Below are experts of layer 5 (counted from 0) of a mixture-of-experts language model. Rows are named up (a neuron's input weights, with its number) and show model dimensions 128-255. Each number is 128 + 24 x the weight over its row's rms, rounded and kept within 0 to 255. Numbers have three digits each.
Before each expert's rows: "comes after" lists some tokens at least twice as common just before its tokens as in all text. This comes from a sample of Wikipedia text that the model never trained on. Tokens count by the router's weight.

# expert 3
comes after: "1", "°", "′", ", ", "2", " ("
up17:104101135066174145154140119114177149123146126105147146152111152142141120169104126139146120120162121105133126119152137075113163147156106142138171101160124106123164135143079133137110105123137128107111126090115112137137087127134143113095150115112078147095136131137147115118081140140123105120100185165145103163157171116176147087193102125126124177124133088127136122126163132103184129133135
up18:141132125115139134108127104131142132136100148089157118104161141144132175150139152098134120107127109141155147081128098118105134178133104120153121158136095138105093101112122175133158134121102145137091094138111132181131113134144153108170170131155109117098119128124135121124131140102130140137161159144101108152120130141142136114107134106101161162159117144117119138122121155116144132139122
up19:129134123115121141102107107144138098074105117128138126114139117139135121153163107111131159173133161157175128125147134155135120118118131105153129103106136116109133152118164193109149120110095081135099152109117166148121138146126149126148122162092115109170142144086148101140144154145116177148112101140147124154092140105098133131175130159141138116154150157114100139196141091122096122138112
up20:123142113105105146169115113093095171056154123117102169141122134126099098133078156145106122125134116127095140145145140137110135092163140122099101152119143135132127143165110062157146115134153159133164122141121130095147091125132098102149156152126122120128129116103134124105106135166121134113169123093117147189156112092151116143100149133151142150104120118171105109122120113111154152110102
up21:099163092121121072151136115112118165094125134108125133140086088138116122131098143165088105090155098129111158128147135123139115104152179092140141087137137122098122116153193128132143151157101128146164125062145163130135119141158115099136141124158124111134151147150161116105094137158133139134152098129121096138146104147137168097139134125159127124123144129122095138108113109117130135140156
up22:111152149125103138155155140135119129096124147128129099127124128119167181132188141129131130127151138095143135097138097137155126106170115130123152133122080124126116124104155138088129112123093119138137138141127114122147147124148154148164184144123157118112133120103120158117063094105117143058133131154169128149120129125141090126136128152112175140143116124131122148130135102148133114135131
up23:147093127186132137124150095136142124107115120130071103115126151128111144146137106110140100101134113120128123110114120107129137140172126103139092154121140120112110152069170158149139091127169126148094128169119159156136177152180125150173149121127132156118079104084095129153175142117117135130119134164110124113134135120133124154110115181108141158134142142114126151113136158126084155098147
up24:144123091105143106134129150123094080086108179147122153114113120149162144130137150149125168091101137076130126122100127113147174153172120168133156127174113135127172145107161103122153125138109106106146137124132117147144155130116116125128124133147184162084128131140137124124123094127077112140148140132170138128137157132117108119154162105115156173134146134109132099103133084122117139141177
up25:110120135132106144121131104095138147140139153141140147132115148116099139106134129126127127124140143120111053145146147152128103112095135132122138140097125116107151110097165143101125134070116106104105120156144091139120108170140159140122171106124090137137140145087146087097111068168123113128120127111111133157155104141108140177132104163154117078125109127114132110148137123141175097075140
up26:111100103125143157157193154116109148162150160139124114138131155179136156143097150133128106147118114137134106118178098163137119118130137115121142127143136127128114153171116172106173105096069138102114121138120118123130090111095152121142133113122141158136103126174151109162137096128174123210093084146124119138139114167154128159150156110152163091098108145155123144129177164114116081127094
up27:125114126128101148133143146108198131121125132111149166120127136120120136153169127135112142115119151102158109149134101119138123118154136167131138124136134117129128109080093118099113117095134125095124129083115062163152135154106122145119100106099121146081102123180119081116142088098118080089094112164162092135124083126136086155131123177160112128154120091123124101150145089144133113116076
up28:107155127139159155082115119146078095107093109124062178116168108127079115113133132120142146157145140159107136111129133132086106163113117111142137151133119117086120141120139097119140152111104144149088113158100168105099126149125142169164153146150090122103140120112140102121135105091094151097106153091106148101107108155101101112134098139138146147120109160151078086144085121174129132091153
up29:108100130129119151140131142130158166142132111093115108150131110140142140134126148153104125090103072118147111137154103127090123144111147122147107145128141113110128174133161104130120127125147130123142143116111153105111123122156101101121124115138115128146083136092135121192109163083106139135145124146110162111166115164178164100131179139105090102107091131129132156185125159106124130153131
up30:127133093149118125111131135107124124125111144128098133138086125201158140160133138091113118111102116124138131107145127140132143151126150113064143107119108122086164115161076124123177156151134103121151123110117143158102150104124119155148101120112136127128120098105148134153057141187122131128094109108125132089158133161138076088135101110136113134169109148128147108163113113123158104117144
up31:131151142091125174130134132097116093130131149147107142132092116153125149113162127135164123195146141110174110129180097109124133116148126158137115138178148129126140130126145139146166115098135126105116141123109146088093124101138132132174134143124131175085135146108122091136135148130117131090128124140110143111127111156099080101144119167123085113178115146120146111135103118149097126093126
up32:126141131106137145129088109126132150125126095080152120140127160105107130105121104103102124151106094112123093124101159115127136106128137194127149145143070158129134127103145124155117108117144130099201127111115114133143089145130138142083166113158139125129107139099148097112114134127111143131118184156162101170122157134153153136134165086085151122132140099114172100167146131141119086127156
up33:140107136086128153121128119121174176118118139162133097125127137121177088126104129137121133145144164095124115139116132145095121111121154134120125096120132139117121125110125107101108130156101120133132139134120109113119079175119143097145129123100176109137114085173132147137105149105093136135121122122104090161096159097149084134115123130107099126110143108158147137143122107128083136113084
up34:075094084124162140090136147135092156093092126105095116084165112126101073126153138136128145114151155094117097136153153105131124146109126143157093154147075105124106121093119133098152139106105101115106102118156123118083135138131092102150133137131090123109143123135124157185155127138120151147118096109146123130104136177141141096093122102116127102121099134149136137167098079164103084137141
up35:143137157158145136085083116153124135123147104130096168137138110135165088120118140155141111161109172126094135142129163127093111136075084100096143164134160166122125115147085131122123126150100128117158144123123101151090100156105159143108138068117118128131131150155152148142119177119092173139175105126148166172088128149150165116127106110112087121119111110129132116128133130102115100138111
up36:171133129152089100118099144110146139119090124103147089118083113156121139140152158144104108142117110152187080140159113108125123166110110126171133123105155132117139126134169125131107142130115145116119159155139139145108149115121149131151127152145148097114085126081093102118141191154143126152117143173141143132106148146105166103119125113104147105104124113116120099123094129085167132115184
up37:155105176143119168085129071130123080147172136114165140099127159112135135117166099134139142123148114105154127095131122138103107144132117158126129158128110133123134142154125143101146139088159093110108147127166156117115133132116116135171122163155125122103195114114119130132154135116128118094087145169138158141113152082162152057148111133154118112102146131118143138147127144118143112125152
up38:143102144177175109137108091111134151157147089098124159136174147107144182139106162162156131124127135134112173142124168124115091155145114135142113123128118125137112122054099138138134116087115169140127134090114110173144098149103170144120100108123130138141132140128110144091097145151065140090131176144126127146121153104083160117138118150143098155121099136150135103097141131115119122104115
up39:104179122134111101116108143104105110099124137170145137136156098148148126115180145153131176116168128094143126138149102108102124144122142125095126038118119097156145148092135154153167161101133177129116104104149148122119130110102091144144098131119156124104134134115118145118114142159131131110133148101115110166148122124098112101122142133126130155143101133158151107157148075140122090143126
up40:119078139124135111131166124094143139152162100126122142160159140116126153148135144116151107154119123105152123125161110158108169148141108127129145107145137130137168150133051109090138111124114116139111114127143131161090117123157105144117171152163155161122102132125161094085142141168124123140097155093103081140147141118144076135142133126112134169107151170115123153093115111090192140105123
up41:148148142129127165129090146116122103113143132102146087140114157091105179137127140151065134105101137097151121134086144132154118154144120149104118181096152102145129108083165120082100127127169119172163157150123117163127131147115157169076136119174186118150108112157116131096107106147104157129085166120127124080128119130133099134121161122100159181138116144115112135152126130135116121139182
up42:108104121128092169140137106155146157149123085068128078100133113100155110130146124138115114134088094110131112140127138125122122128106115139117114139121136152152133116149087091116098169101161123163141149152099104108134103124172161081115148134153124108159094110079159157113099183123094154139134176171162132156118133137114146161095140112122118135127156152123128142099132105117124122175141
up43:122157092170124098145164122168107144125130142102126167139137059136108128149154101132118139130140133113109132136075117139139113080125111133097163162146129124151130118109162116124110083181113164144122119105118119124156093156135134153117109102124118111131144158138154105142131134162113155109140112113148143189158135119160131142158140142153154100157109122152084087123178136135142121140089
up44:112098151178155133151138102146136111119135134152111114127124154119145091129166127070150117137164117165127141096122141125113114106126135083125116149123129115128134133141109115108155143135190142086122123097140172178127183133118088113150123116150088083170094127084146153137156184163146137103109121122114130148148120147106164108167136156155107077127128104087120197133103128128102089132139
up45:137157106114138116161106087129100081086159150096094155127131173112110123118146135153105188099144147095108146114152153116131134097132093099102139148164111112112121106137143147082152160137120088137154133097118120112167103132110112135154103161139150152062183116161109116111124071110118146110144175124159184160161098114103158089159105150119119112138131150144125101150138118171076129102121
up46:163154137156125111100146107084109116097109125120161141141109098125147126146126139152182139140133116131133076136128159143135094135122182125141118155109141128157111109083174129099147175137123134090146151116198111173136141128143115114121130121119122127103141109147177123124210141156164119120126177166075165115150132104099145120172116117114153121187130121106125117151085120121176101150156
up47:149121084134148133161109123096127126130134142085122160137106142112122169089163175097140088137124102169161089076105114129122122093104111123102139121077136164129072124142155134120132128108113123122172152103127167127160100156149126118141154121104097095121159080073129175147120133135115110106089123164174165151092139154097162089105123127157117096118131113138144138158125145109165109137109
up48:120112127096121101143155153132140159129157164144146142084123165119172126124111151119167118183138094155096131094193104137101119102097140122154164082164183137160118110141123106146081131120128164105141125158142161138123140122133126162134162121153118127123093118098128106095104177143101126101130148085126129141086096154163134100133121141148137137150122153106132126118109125096195137094142
up49:144092128148138138141070094162170128125181098119126174142124090128106143165128096119137069136146137124102127118121140111080105119162117175140097137179130130121148152142106136121172131117067144160153126126134135205121121162116110116119112138176113160097145141144132126090096163209078129104099162162150104117118136125162124141127106117166129135117152138119114069129117120094191143111131
up50:126125161133087173165137116122130121171088108111121131123130190121116141137098137114067094132169060152169171141140131122105134142185127132108103116128163105136102152124130119116066115155154133140145095141119107102117149162163169159143157138132140118115096113140129132143076132133141105144132111111116120059116141143160129134064148138071137119155126122132112129109122137072120142152118
up51:170110137163148145132121107108126117121176128124101140163107151133141156152166108167160146123120129140165112169123122130130105120162117140128131129090161123128088126137104145091117095094150153102140152163161091148125132107147155148116138136128109122103110123133097136080142141151120135107098107102143113057130120122093110150158142152154086163109135143131114130096115109135150124147128

# expert 2
comes after: "\n", "\n\n", "=", " at", " as", "|"
up0:078165145130146079159158166123146153133135132154084144134112125122127172093150114127134141103142146126109156142103137106137101106137132107142142108155148099136149153137159186100105122152121141102091140124127107117138125159140126131135116131160143098126090134136172109143143191120139137154119114177115132117173125141094166163136128122127139126137134162095105115127113164140133063156107
up1:129131154131134124146135089051110095111103161169144126112124100158138128128105133139098108097131168059128169137177092158134144155122166102150111119136147136134135167106140115125128110127114114135138162153143152166188111129098130152173162123106093111107112141110150129115110132155194123114115126090144104155149125081141133141124120119168123135111127107134121127099165119158149172090113
up2:144106091123124104114123126168142121126103157153157136130101142126147153141132127197112097128106125153156067080124155107136150147131137106129131145131138142125109112119157096110141110128117139155172139127105165152119107157153123120107132128107162118153136117129170129151109128131165161136112167163139158137126111114116163120161106109107104123074105114100129121166148083144086069118111
up3:134145118132119127121117119142124124141136135136102156124133095150150121120162155136138118152130161110105120155099132162124158155156140138076111100179151112113128152106078104112110177139121077104115132162105153113159134110140130159154159119144157117131125105108151122130095106131140155126122154096146149114134145128099111130100127196138149143123130109162123125168129120139127145089108
up4:167122078112110148123132134153156104133146102137104129162123096124089136160140119118102105116135158123109147156107139136109108104129109142131080128182139128140139087152093131177160135142125116136116121129123144164154114096098131153166141149131138126118122102135171110121114109136111148125120196116078125139098117128078116151097098110154096115166124166162122126168129118119154109107116
up5:111107155132144108148113132087123082142169150108172120116133116142146115114105094143132110130140175085080113096168106130135146105118126139106133155091128151127134120119136107131133137102137138158138150135130160168133088138103127111157106123155140094088119099090136107119136119124156137100124124164137097105102133088108151158171110128159166098152128085133168151099160129127136118164115
up6:147151113168089161121088106101108126100173137111137119105126122100179078117145149118100133101131134112104189141140111156122153125166128118163156165164131154150135120147113143108107196114051099131169147177120126123134109114146114159137140125177119110094148113089100129144135123114154144117148133126165142124089150132118098144125164171121174155150163095148100117142107170165151113159154
up7:100152154161128112177099124116163128120129103084150113126103102122146129116112119184140143085120126128146135109102126167119127125094142115150136125166147115146155126093157158087119140114126131125158128141119168148102112088137125130153134171142126102141101161137177113118121112138118146103125124127182125128138131117197138122145138137151112074117113149173124087138145166136119120124112
up8:135108135148120135122110089164157133160151096093162125147133115086073102115131109079115120136127112166113101124141098071101126133141120131143128129096130153155126113111113106135165129114124126156107105141144143138181139128155141140143101121145153085130165094111203146117160145133167170132146188133146113138100121147093147102125114086111109139154156133114112108139141080186168094148141
up9:132108164152122096105121131141119148151168127071125142171105120140156122109139110100114179174127085109146126112152120095093171104127081173125124142119120180157156112167085088120072181119137117136123104122153132121182144127131153129110113107173173101106132121094125154155136125117123144130152182151179150111104135109075099125111115107107168137146156090163127119109144093145131139146130
up10:121092110149114160114121089124129102139123136138122150118141088131165139117129112160155131159088108163157118126152149093148159164155083126138093078140113096169129119129137166114132113112080125156145136160140136131125155136103157178143102113133150113115146113105113103102131095127121119076147104137156131134111121102106142088135158102113120111156149105133126124146104125135139110136156
up11:121099160117140140133116131140144120142120148161146117149129141149149131124148130165163155096108127154180075125113169068154154110117135105121105113107142110147099098141151134087102128184134109129128145115193125107098116145115137161126140166147147155138152192125075134082121088140141133101155132180162183113138158092125145093193139130179117122125138115114138152123117152100130156158140
up12:122140067115120141121134096129141111162094139140132140111169187146110162120118154057166116078143145169140130120088149118129128102162168137119140127093167175121104132122137087167170126136144132123098098158106117121118134103175103142141124142142142127094108117135126124113128127131144157167160114138090114150143129151164148130119128126132138175123113142145116155146108116119118118132141
up13:150130108145144128128134138112118126096107121136126138138159130172125149115149110079169096123126140108148169145109128154122138090138094109131106126155157103127093109119122127137132080157132096132128107133151117079151060138130124139104168151133094116089080109154152108085126158143117156179106127130095111148152139099143158147099114129117146156135121139141130111119124147121135107090155
up14:130136113129122086128146167130142119153144140120070141148139134112141103130109156128095143131144119088112212092155126132133135136106137133133081154162146088140150133125146164119127133117118154130133124124125120134187095113123149102153119120143140138123106143126126115152122097134111151081130136150156141108108124119093137114156106156166087129114158139144141117129148159119172125131158
up15:120171149149113137157108080108168178121142127070139124162141071128069154123134135158062144111099135148124129146156116124160089133149128151149115081141120135107130173134149181104162107132106149111142121132103137119162110118104152136171151150075124093155146110134194113136105140135089148078108133105148123121132134112134119131086143122134129146115139123136117134108122161168172133130121
up16:150114152138110143195107090143099130167143167133139142157127148111103091108115077137152118095141107140152109167122076156150132162165119110119141133110142156155129115191136116129112123123124163111081141119122152160136135092156132173132129121151138087096158157088126158113146087143151110105148166112102148159137137130117109125114092135106109111103144174123103076141111124180187111126081
up17:126137076143125114153141155118124097111135144169127126139141091126182100126152116146134120131089137094098120127154154125161130125131142134100139133128158111154092177128150116077138172146126155097162162162136119123104130117120097098103158129152114206112166134145120122069148117147170154103104127115126118096132126139115137120093133157139142144134149094134078142104082141093135104172149
up18:104176110145144132110115126156111140140175144087101118119101143141122153095116134167163132120110153162125097162113145123118114142145138127099119070125097161099103068139128139188137156101146118162102138168142173154110137109100126142144081108092175130136120152043119128119090135143077117100111118115138117093153145131140149112139145105180138097127145130139160140163152154158149176109180
up19:097136122129109150122109134133136154098141172107130107139097115169082115139137109139096138134107135117105090143140146107126116112140094177098129150071080143145116103149149170119126158157114160133111106147118195133136146098116126094157095131075118162143163140082099133106119125140099116134134171136135086106109103136117140143105141112133142152154126146146098149117120153144142144142168
up20:108145091181105112155135110120145084129143130144145149107128105128165148103120121168125132125101142105146126098143135147150156160151141120142121148129113124118165152068140127112108127112113105128192139141136154101136075141163151172133181079151151129153147135134129106131134124103171157094152127140133152141146100133117154160120104104145138134104139112145122137145176129157074123123098
up21:123130140105151145145136125110143146118108119148145154121111147111107146106122144140159148129130124096117100133131127090085145110145114130128105154105149136145139114126090120104126105132147146111156100099158087109184139142087152120140139127109106128088107139087090165144123100127129111131149136185116177161135127117138167081154129125118152087142128155089141178138125107121132128107159
up22:111117150141193115123124143156116111116142128130178103104126136089125132122121181084162117153150117113097138123134098103099149113153082068138131074119121155129151090142096099168127095121123106102151150131101123141161156077083121148163097166136104059144110106098176129104135148117105097124148140111163110163116161149137139136148126097142086120152149129112147125142171123113135115081135
up23:118140154146129146130148116112100169139122143122148135164139170149152130142130105155133144104146128168144122118133114081141105143099069126133123124127141069104124121206148139101092111157118136122115181124146122130119111162117120141090135132113121174112149120120109137096112107103156098132166138137061132086147130090093091111098131139092106095125134161121092133107089109114172123141145
up24:161113163123128137175123088109133105111132127161146136128105137106148139111112107123209105091141116083185152102149115104109180136101082118143087082102143086147111160123116121109149122144138100126137128124125112117113122122133146148124163118182117111104123139141126150134123102156132109132150082165124153122141156084128132092164149127129118096133127091115131134146090140130145141113110
up25:135121090149123120109112118158131152133122127155118148153125108153132161126128158143088168115096101072128146140119150110130173133122117121130112135140150188132133142084084101157116180132097126129175106131110103127196121148167140162145152125121151141126132097104128105110099104115150158134167156128179174143109104121102158162135134066160146156103119150158127129137140142173117123098129
up26:121117111099108116116117138153137169154081116085119147160159129138156142134135150181106158090126111092137152154134177128119148117152137131107128089116113136140106155113115078096089183116135144083167111135099128100138147129145129132117140122160129138117116108131160128142108106145129172145160166144135142130166125117109137142120132147149136133102152090153116111143125118122148124087088
up27:151150126086130128154136141115142127132146102117147104133118132108102148134083128113069119103127120104114094111150131150124124120098159107106122154133170205095152116117126089151159144044172120135121097100113107118089097112130077099143153146155153116100131138133151136153142142131112143108126146148157150167123085139139171116154091094152187161150134109135102109121150075095085114135113
up28:132145129189106183132151086100100086103122138153135121086166147136127097153135124108159115173173133108116105153148140134154145145118141114102126142154164099139095151162101133129096163140078076140140182143163157115126121111101096172171159146125137146108131123101069081109101100116157085142135084118170146122130117135148141170075159165097129130175129130123094151100106156134110157140133
up29:137152163160119163117147123101105113101128149115139137137117131130173111126143152138138137113112139097179189143143172116152169114145093130172136092128109090151099125108114104090111163132075106114145141126133161148141120129141136141128171121166132135138171146145127135110106139146114142122141149110164151134125129090133132120113147145114141110116130093139105140118141148164124133096116
up30:159124106090118112141100129136119121123102116171166141154113104116069164104130162137103156097109118164117107107132074102146131136117149146129154109082126173139129157123114075079097103138145146094150123095112077131126128126158140130102159141150174090123162115113133149134145122102124147156140125111144153166128092130102170147145116083089143146101112117115165105133127114132155104119074
up31:104148152141144128159106094137153142142113150123121137101130112129154127131158100146107122117141127112167177126142125121130165144157136121131138097129167117189123156143133136130125158140087126114090139130115172162133088147155146176166131107173133094121138124148164138135118138151137145108156119117125140121109123099079143144102122117152120145108168184133094111114159139170156125102107
up32:108148111176107132124155135117109121119125147139095105123131154096132114134099125115111112072164121121165117118115145112142127094117103088113118149109126201108125187103123092118120095095195139121120097127097137086125129143132099141153123124116163154118127159126149103107098133146137130118143168167086179163099124154143141155097132134169135134101102145111110119123172078135116164134119
up33:160139130153163116145116089157106090150131114085132125129125168114138115136126107070125108135159114149128145124160152092108121120110126111162132132111136124170116102179160098144146121084137111144100095158144112197149160088136097121120106151147140072093118124083152113098123152118126092123154127097147111124117155129112129174117121075099121123131158129151106110136114130072162102145142
up34:135155133121129100135113126127161157133140123178115119194083091139118136096137083121115102127131173100136141114133105208097111129138179178118073098176163124138112113134101149103154098128143167151099113136168145124153101132109123142125126114115144089112082135163168121133097150145112126151100103146092145136159141103139134123128137144119165156143115122122177154136136151122151115107092

# expert 4
comes after: "0", "3", "1", "6", "4", "2"
up17:157176143159145093123160153184195159135118130163111107151149124136115134145123149135097123112145124117113124123135087132099132153148111114115162090114151139175161108153129118122139159141099152116165131167122114110114081124130154127122109130134123107099110137148134128121141199134095102115131100151112091134127084130153128128120102106168108114128123105135129179106166153152099158090131
up18:128127152155136087117137134115155144112110103173128157168113101055118133101123144082118103117137136124112115148139168136136145129127115196149145137130121150114118142147135141096105083126121108105110133108112112150112130171125123097108135126180159158147143117092139120107121146108126055161139129138126123142138131147108139104146096130138131152119140073066186081112077147120159135155161
up19:180186070106084135120129110139119141139121115099098103116146124114127124180132121130138144154113150111128099108093062146138141149123164123100194142126145144116180147128109130118162124116133121106112126139117094146144166125115160112124115148134114162141110090119125160116169174145133108123138127126102164127140139144114111124136136123153190103120054160113163131107140111142110124106101
up20:095136168150131115128134120117122117134150124143140143121148146117103152106130139094087090112125114160173139150148131113114132096169137092127149127114123129137091106111145173126154138151106117101107094145122150092112105108113085101132137111146135118126142068103097106141126116106113167125121117151121145157136133128137168153116120100116093101124168135107134125133150112205124104118115
up21:114140132134153119120117125174114095130104144128108133156125126118103193121119124170152099137106144126101114107114123127150123145158102142143157117143126131139136165112121146161123170131121144130138122148152147168112197112103127152133095135153102083128147119164118109127132141154147100126146086107131121140122150130129158132139115116181112095141132120109138125138140154137152152133109
up22:155129112128112193110163156147133145065134125127116136113167159118126163133117156150149124094149135112093144164161127120120133109130131125073151139113137157115101168161104154140084121135124105120103125098122119117142120154099176106141121076146118125107124093133131153148119112081189127095090140157136147106140141173139120130101087169111097123132131161139139130132138175144133135134158
up23:128151134114131138123111108156148118100121111123166078158141156127111140148121152148117137133140179135106197147122099116096133086119132131128124129119140145126133147165084108116109124132135173156134172104130131154132143139125169101092117115127124147105126154198120105124137122142138120103145103141150155148146176157149081141132125127153094150141058081135130138120113156111092094113129
up24:104114122126136156101120125124165179156135137107139126121100146116068112180102136123129104129165111083083120128120107124128149157157139107149139088146106160123126141119155119109147141154124126123126137097106103141156125151158139118129156105130138121081138144103126173115168127135142136136136158089134137118141146144065111144159145143095177143117134137175093142098123175123163162133094
up25:157121100135087116120097095120121155159098175104116112125167084135120101120120114113118117124141142102138178118113099156169102139074127137132122174120142141132119089127082173097108107136137131108113117115121116136146125116090168104135131129135149158151111147126138187133132157172179084222126144126125101153066132135115150150146149148146152125155099114156140117126125123126094110098158
up26:135124118081157122123117122122173131122105155120097133128121105171138104126131103145138174136126118100133129112125138176109096128153123085134111143120110118119143123119115141116176164148133135105132128110127174116162158056103114157158140089115106104140109156151120124121116159170120132168123122099103158114092105121174153144139129098121110136178139131135155116144141088155144110114147
up27:131131120110101102136098165128072111156122139120115146132154146094098103104182166102140105119142168138147082125125093140158099136111156142141163114126107085163080085154119143119120172088104137114182141122164166126129146147131118138087106133111134127172136103128154145166164140125145143115152139126161151088105138113064169110116159160152205143129168126118128132148086143162122125133093
up28:113102174138122078121163111116116115125111149150129136168105119138160164123119145096117133153145095140154142118148107098143142134114107128120141148127141158148109124130152124142137146154115126098109122166143116119159174088138130135131161093091124122159169120137124096145176111148132113126119150109107087124149098121117091132139119120116107118135131127116130102101114099117082113110090
up29:108141087117121111141147147192153146122097144081140086098158133134131136146157121173140160123137118131096141159120131129090106142131161096146116130142085156143161125149106137102144150105128176135166108153133127180137119127122126143090174149125118156130124172167131084101107126110117141105144115166122176118135139126184151109148130132153099138128121116118115150107133124163109122143151
up30:114155149134168116144153080125106141150086123126128134152131126061117153098147173107142108116114105142133109149135118123133135121132102128141150114110096109141092181147137148110124149127112083172134125158149161154108124167151117111127185144153137114120175116134138097160138141144128122141112121084118098133164130140075119111106154121115133104126147117100154115098167103163130129142142
up31:132106111122106135147127168132124118112118134162106133094114132125136135126109157138130099121129140164142118153167053158098096087118126117101158079100185119151125147140171153136140150098137154086135118154131171107126140134111119116076114110164123078146089134174138129186172130108131122117141123129146149140125080139116125144162169123085144180124136148141149114134138123130132142113149
up32:135123125138136146151110123117097114113104162173128141079130135090134120143148157147131128178142138147148124123125112128159102131123147166127120102101105094171084127112172169126153153149125129109149115158109169115128126142121132172107111108173133091148157109119121162131180123151142144143120111143162117094109115139101116093137110138081156133133134182138158114110144149109123130137120
up33:092104139124096128089116132125130129181165150142111188080096080156113142135108116082124125167139115137098154143111129108140132128121141134151132157114154134118111132109159127129151103110109111090127119138141095136147167090135153065132146139129124127117131102127127132093172153161129137125121147121144068148102069119144104098129116128139201111119142132140143081148110143144054114120096
up34:163112127080137105134127137106136094122135129150124126133166112111115112144117123149118145155133129098118143102148142205184127155156124117106150104147156135143104118116110152174116180074113171164153112104150109113106131152132144146113085167153094095138139149171147167147126147181140147114114129104159165083105111125100111198149170115091144132167167157100117143116143152141152171078136
up35:130104166150179189122104122130096149117234100136135156154150140134158125141126129105106125139134125111100154113092119127108129124150133131158143082138132166109113126083137128088117160167139142118143121101135132130128094143155138124145122095145134154078138078133116151160151125148158133134147163114105104087133136128119111129151100109134172122110132147130113152124112135130128126097134
up36:123142162126135081102151158163185146129109132137144139172123138091131167152097135114090139114110101123073146175123162123148152134123126155162145120145128153115072108111113124088089105120102168102107143097102072121134102142145128117090160105154140156113171134139151114109126161113137106128122133148127121158102143125143152120136116153145166132146123083080168138126148171151108152163089
up37:140153136175116102171106082122108115106128089163126147165124170163103116143125100130137101082137075114173113144091119134116142086098133112124148114096122155128108167125158116085130174152118114097134138125160151129127143124130093116116170080113125093139128106136136171140141123116113175139153143130160123140164097096090119111105109140135112119091160105131084131148144093159109124121094
up38:113131162157129161143173119179149198131132134105119119134151151077161107146122149141165153158101143121133136108111088123117114120128114170135113137099091174124175185163121125115135091187122087109110126125077168148120119098166152150145158124113126128112107135131110146111113075126130134132131129195130115127145166173109087073161138069104121115112097098179120096100135112104139124156154
up39:123131132112157131176142131144141127113117132114126099157131164137116138157112133177108124141122117138100122080120128114145104144180092131130146082126126139139090147112103121151152172105153125162136132144174135133141184153105177159151149137137100115167142144125102102119144153167109085101152115132149118124139160110103146128118154092193120069140145137138120112149173131091156142149148
up40:106142095136117162159152097097112087096147124133110110112130118120153140151147116157115150119111119128133150136138152137134146105121166152092135111168078147160123114110109112146158140124119133176152146152150168136132124175156141135143135105127142150125165130100130133152154132176137112117129119129130143088141143133068118117104132140130131105135128193132079166126157137114103134128124
up41:111141138167110135146140170139138145105103141156114129165112109136147148166166078139104129157112094087145131135165113126101172075118084154101145110159162140106108161095118135158158126145123184126091113095145124084147144109163146143109114121127102161088132111162122151134164125156129126097119152141111131099110120131093133129130169117099103149174151141101112155151181131155120121128140
up42:129093153124121099112158150119089116111187088149130127166145124164159112093118164121172093098191176135113147161088176119102117113126135100120162101132121149127124104143106107124114133135105144144188120138139130090109115120116118154133127144116156162100147125177132101115112109123137130105132080140161097132176144122123158147161086087137131111112101080119116123120077089121135155113120
up43:125134174140108065135097130122117138144149131090136152153133141129150137103106158156130129173103142120161180102160062163123147135120100118097108137088131134132120119128098128138151159114100132136144118123157093106095131131151088131123104116156088139100118134131105149117126122159109171118113162130139158123081110109159104135110172143088102104140160103143114148119116114139106142136137
up44:142097119131106099124114099106083132132082093161100142093108111116145061092197123108151102124130129133148074136070147154149148135130119123115136181125067127132112113109109149107107105125124111139173121136103113139140123136102099123135090159098133155174163084068112153119149150136100092145144117177110146129131136112084195107121148153179130146113170122101114134135116130150103127131114
up45:084109171152092114150141160164125142157088132160109141144145178127154145181132095110085127095161138105123129135147126103129134168125153170096167117137130125136132130179094158111112144158100156140146116107143085111111103133142122163086118087107123127127121113124131157151138100111124111084102163146171110105140166162123107088162117101172144097109102120152089156153142144151095121115142
up46:162139089101127134103146103097114108133060181123100091153166105119117133129161099117137179125142108117149105127122135093133132168090147093147140158149179170150127113142121061128123108117138139115165137107086107112137114111121137093101108183045140164214131113145115140151128149160115136121129096151133105138138103139106112132157114092163133127134143090127124084165132154094119116098123
up47:157114143141123080158153100099106118176115142128117155115107122086126159122111122126111149134117167101149134152135133140151142091099127108132110151157100126097137128113138123101128087157135119156114151106196135152119166163121132133123125124100128141137102147111126126154150107127197128166153125114107139094128166131103145145108087093051141152133111106135154150157150140170156101115131
up48:129127151135076141113137125128117135120127110080088120120125161099167148123106110177145086105121162144108145132139137113121122139139145096153171110133140124117161124145108123122156082118135171162115119123095104121142157110085142119170096113137129124118121146203122109150128137110124113121167097142106136182111162161114139172187160126129137094132116131149092160108140143129113129108146
up49:136120135138144123113134100145137154113170122131116130144164055168171118127154133115076120170100147088129132092171071138134160157151125138138149120115145146126135133130105131132144143138125132120134093122136090148127110086113139119166140116144129146113111136117131136099135163172072088089096124158101116091107092089141118111166146103126072115109171146147136141114109122144158143114185
up50:173166147167099157160099131152122114175156134140150147103092078131118106142118150149112144119101149131139111147103080163145127111126134151133145133157135104115096169143136119121165114106122114108120150170178137123129107142174146124148107133183115142156106116097142165174185102101131153086107153130088125064095134141144116142081136103124128108140152144138137126138142105102123127163151
up51:143150120084124137081158088143149081151110136122128103118117136169174141113113115118170154119121117133139093165104090119112134110109123085107156138115166111142136145135089122163153162125125139089128167181122146135112159171117126110090135142106139162145093136185134126195142123126141144117128127114127110127109059120109165101122154127143142148115099076179143136130136087122098119156153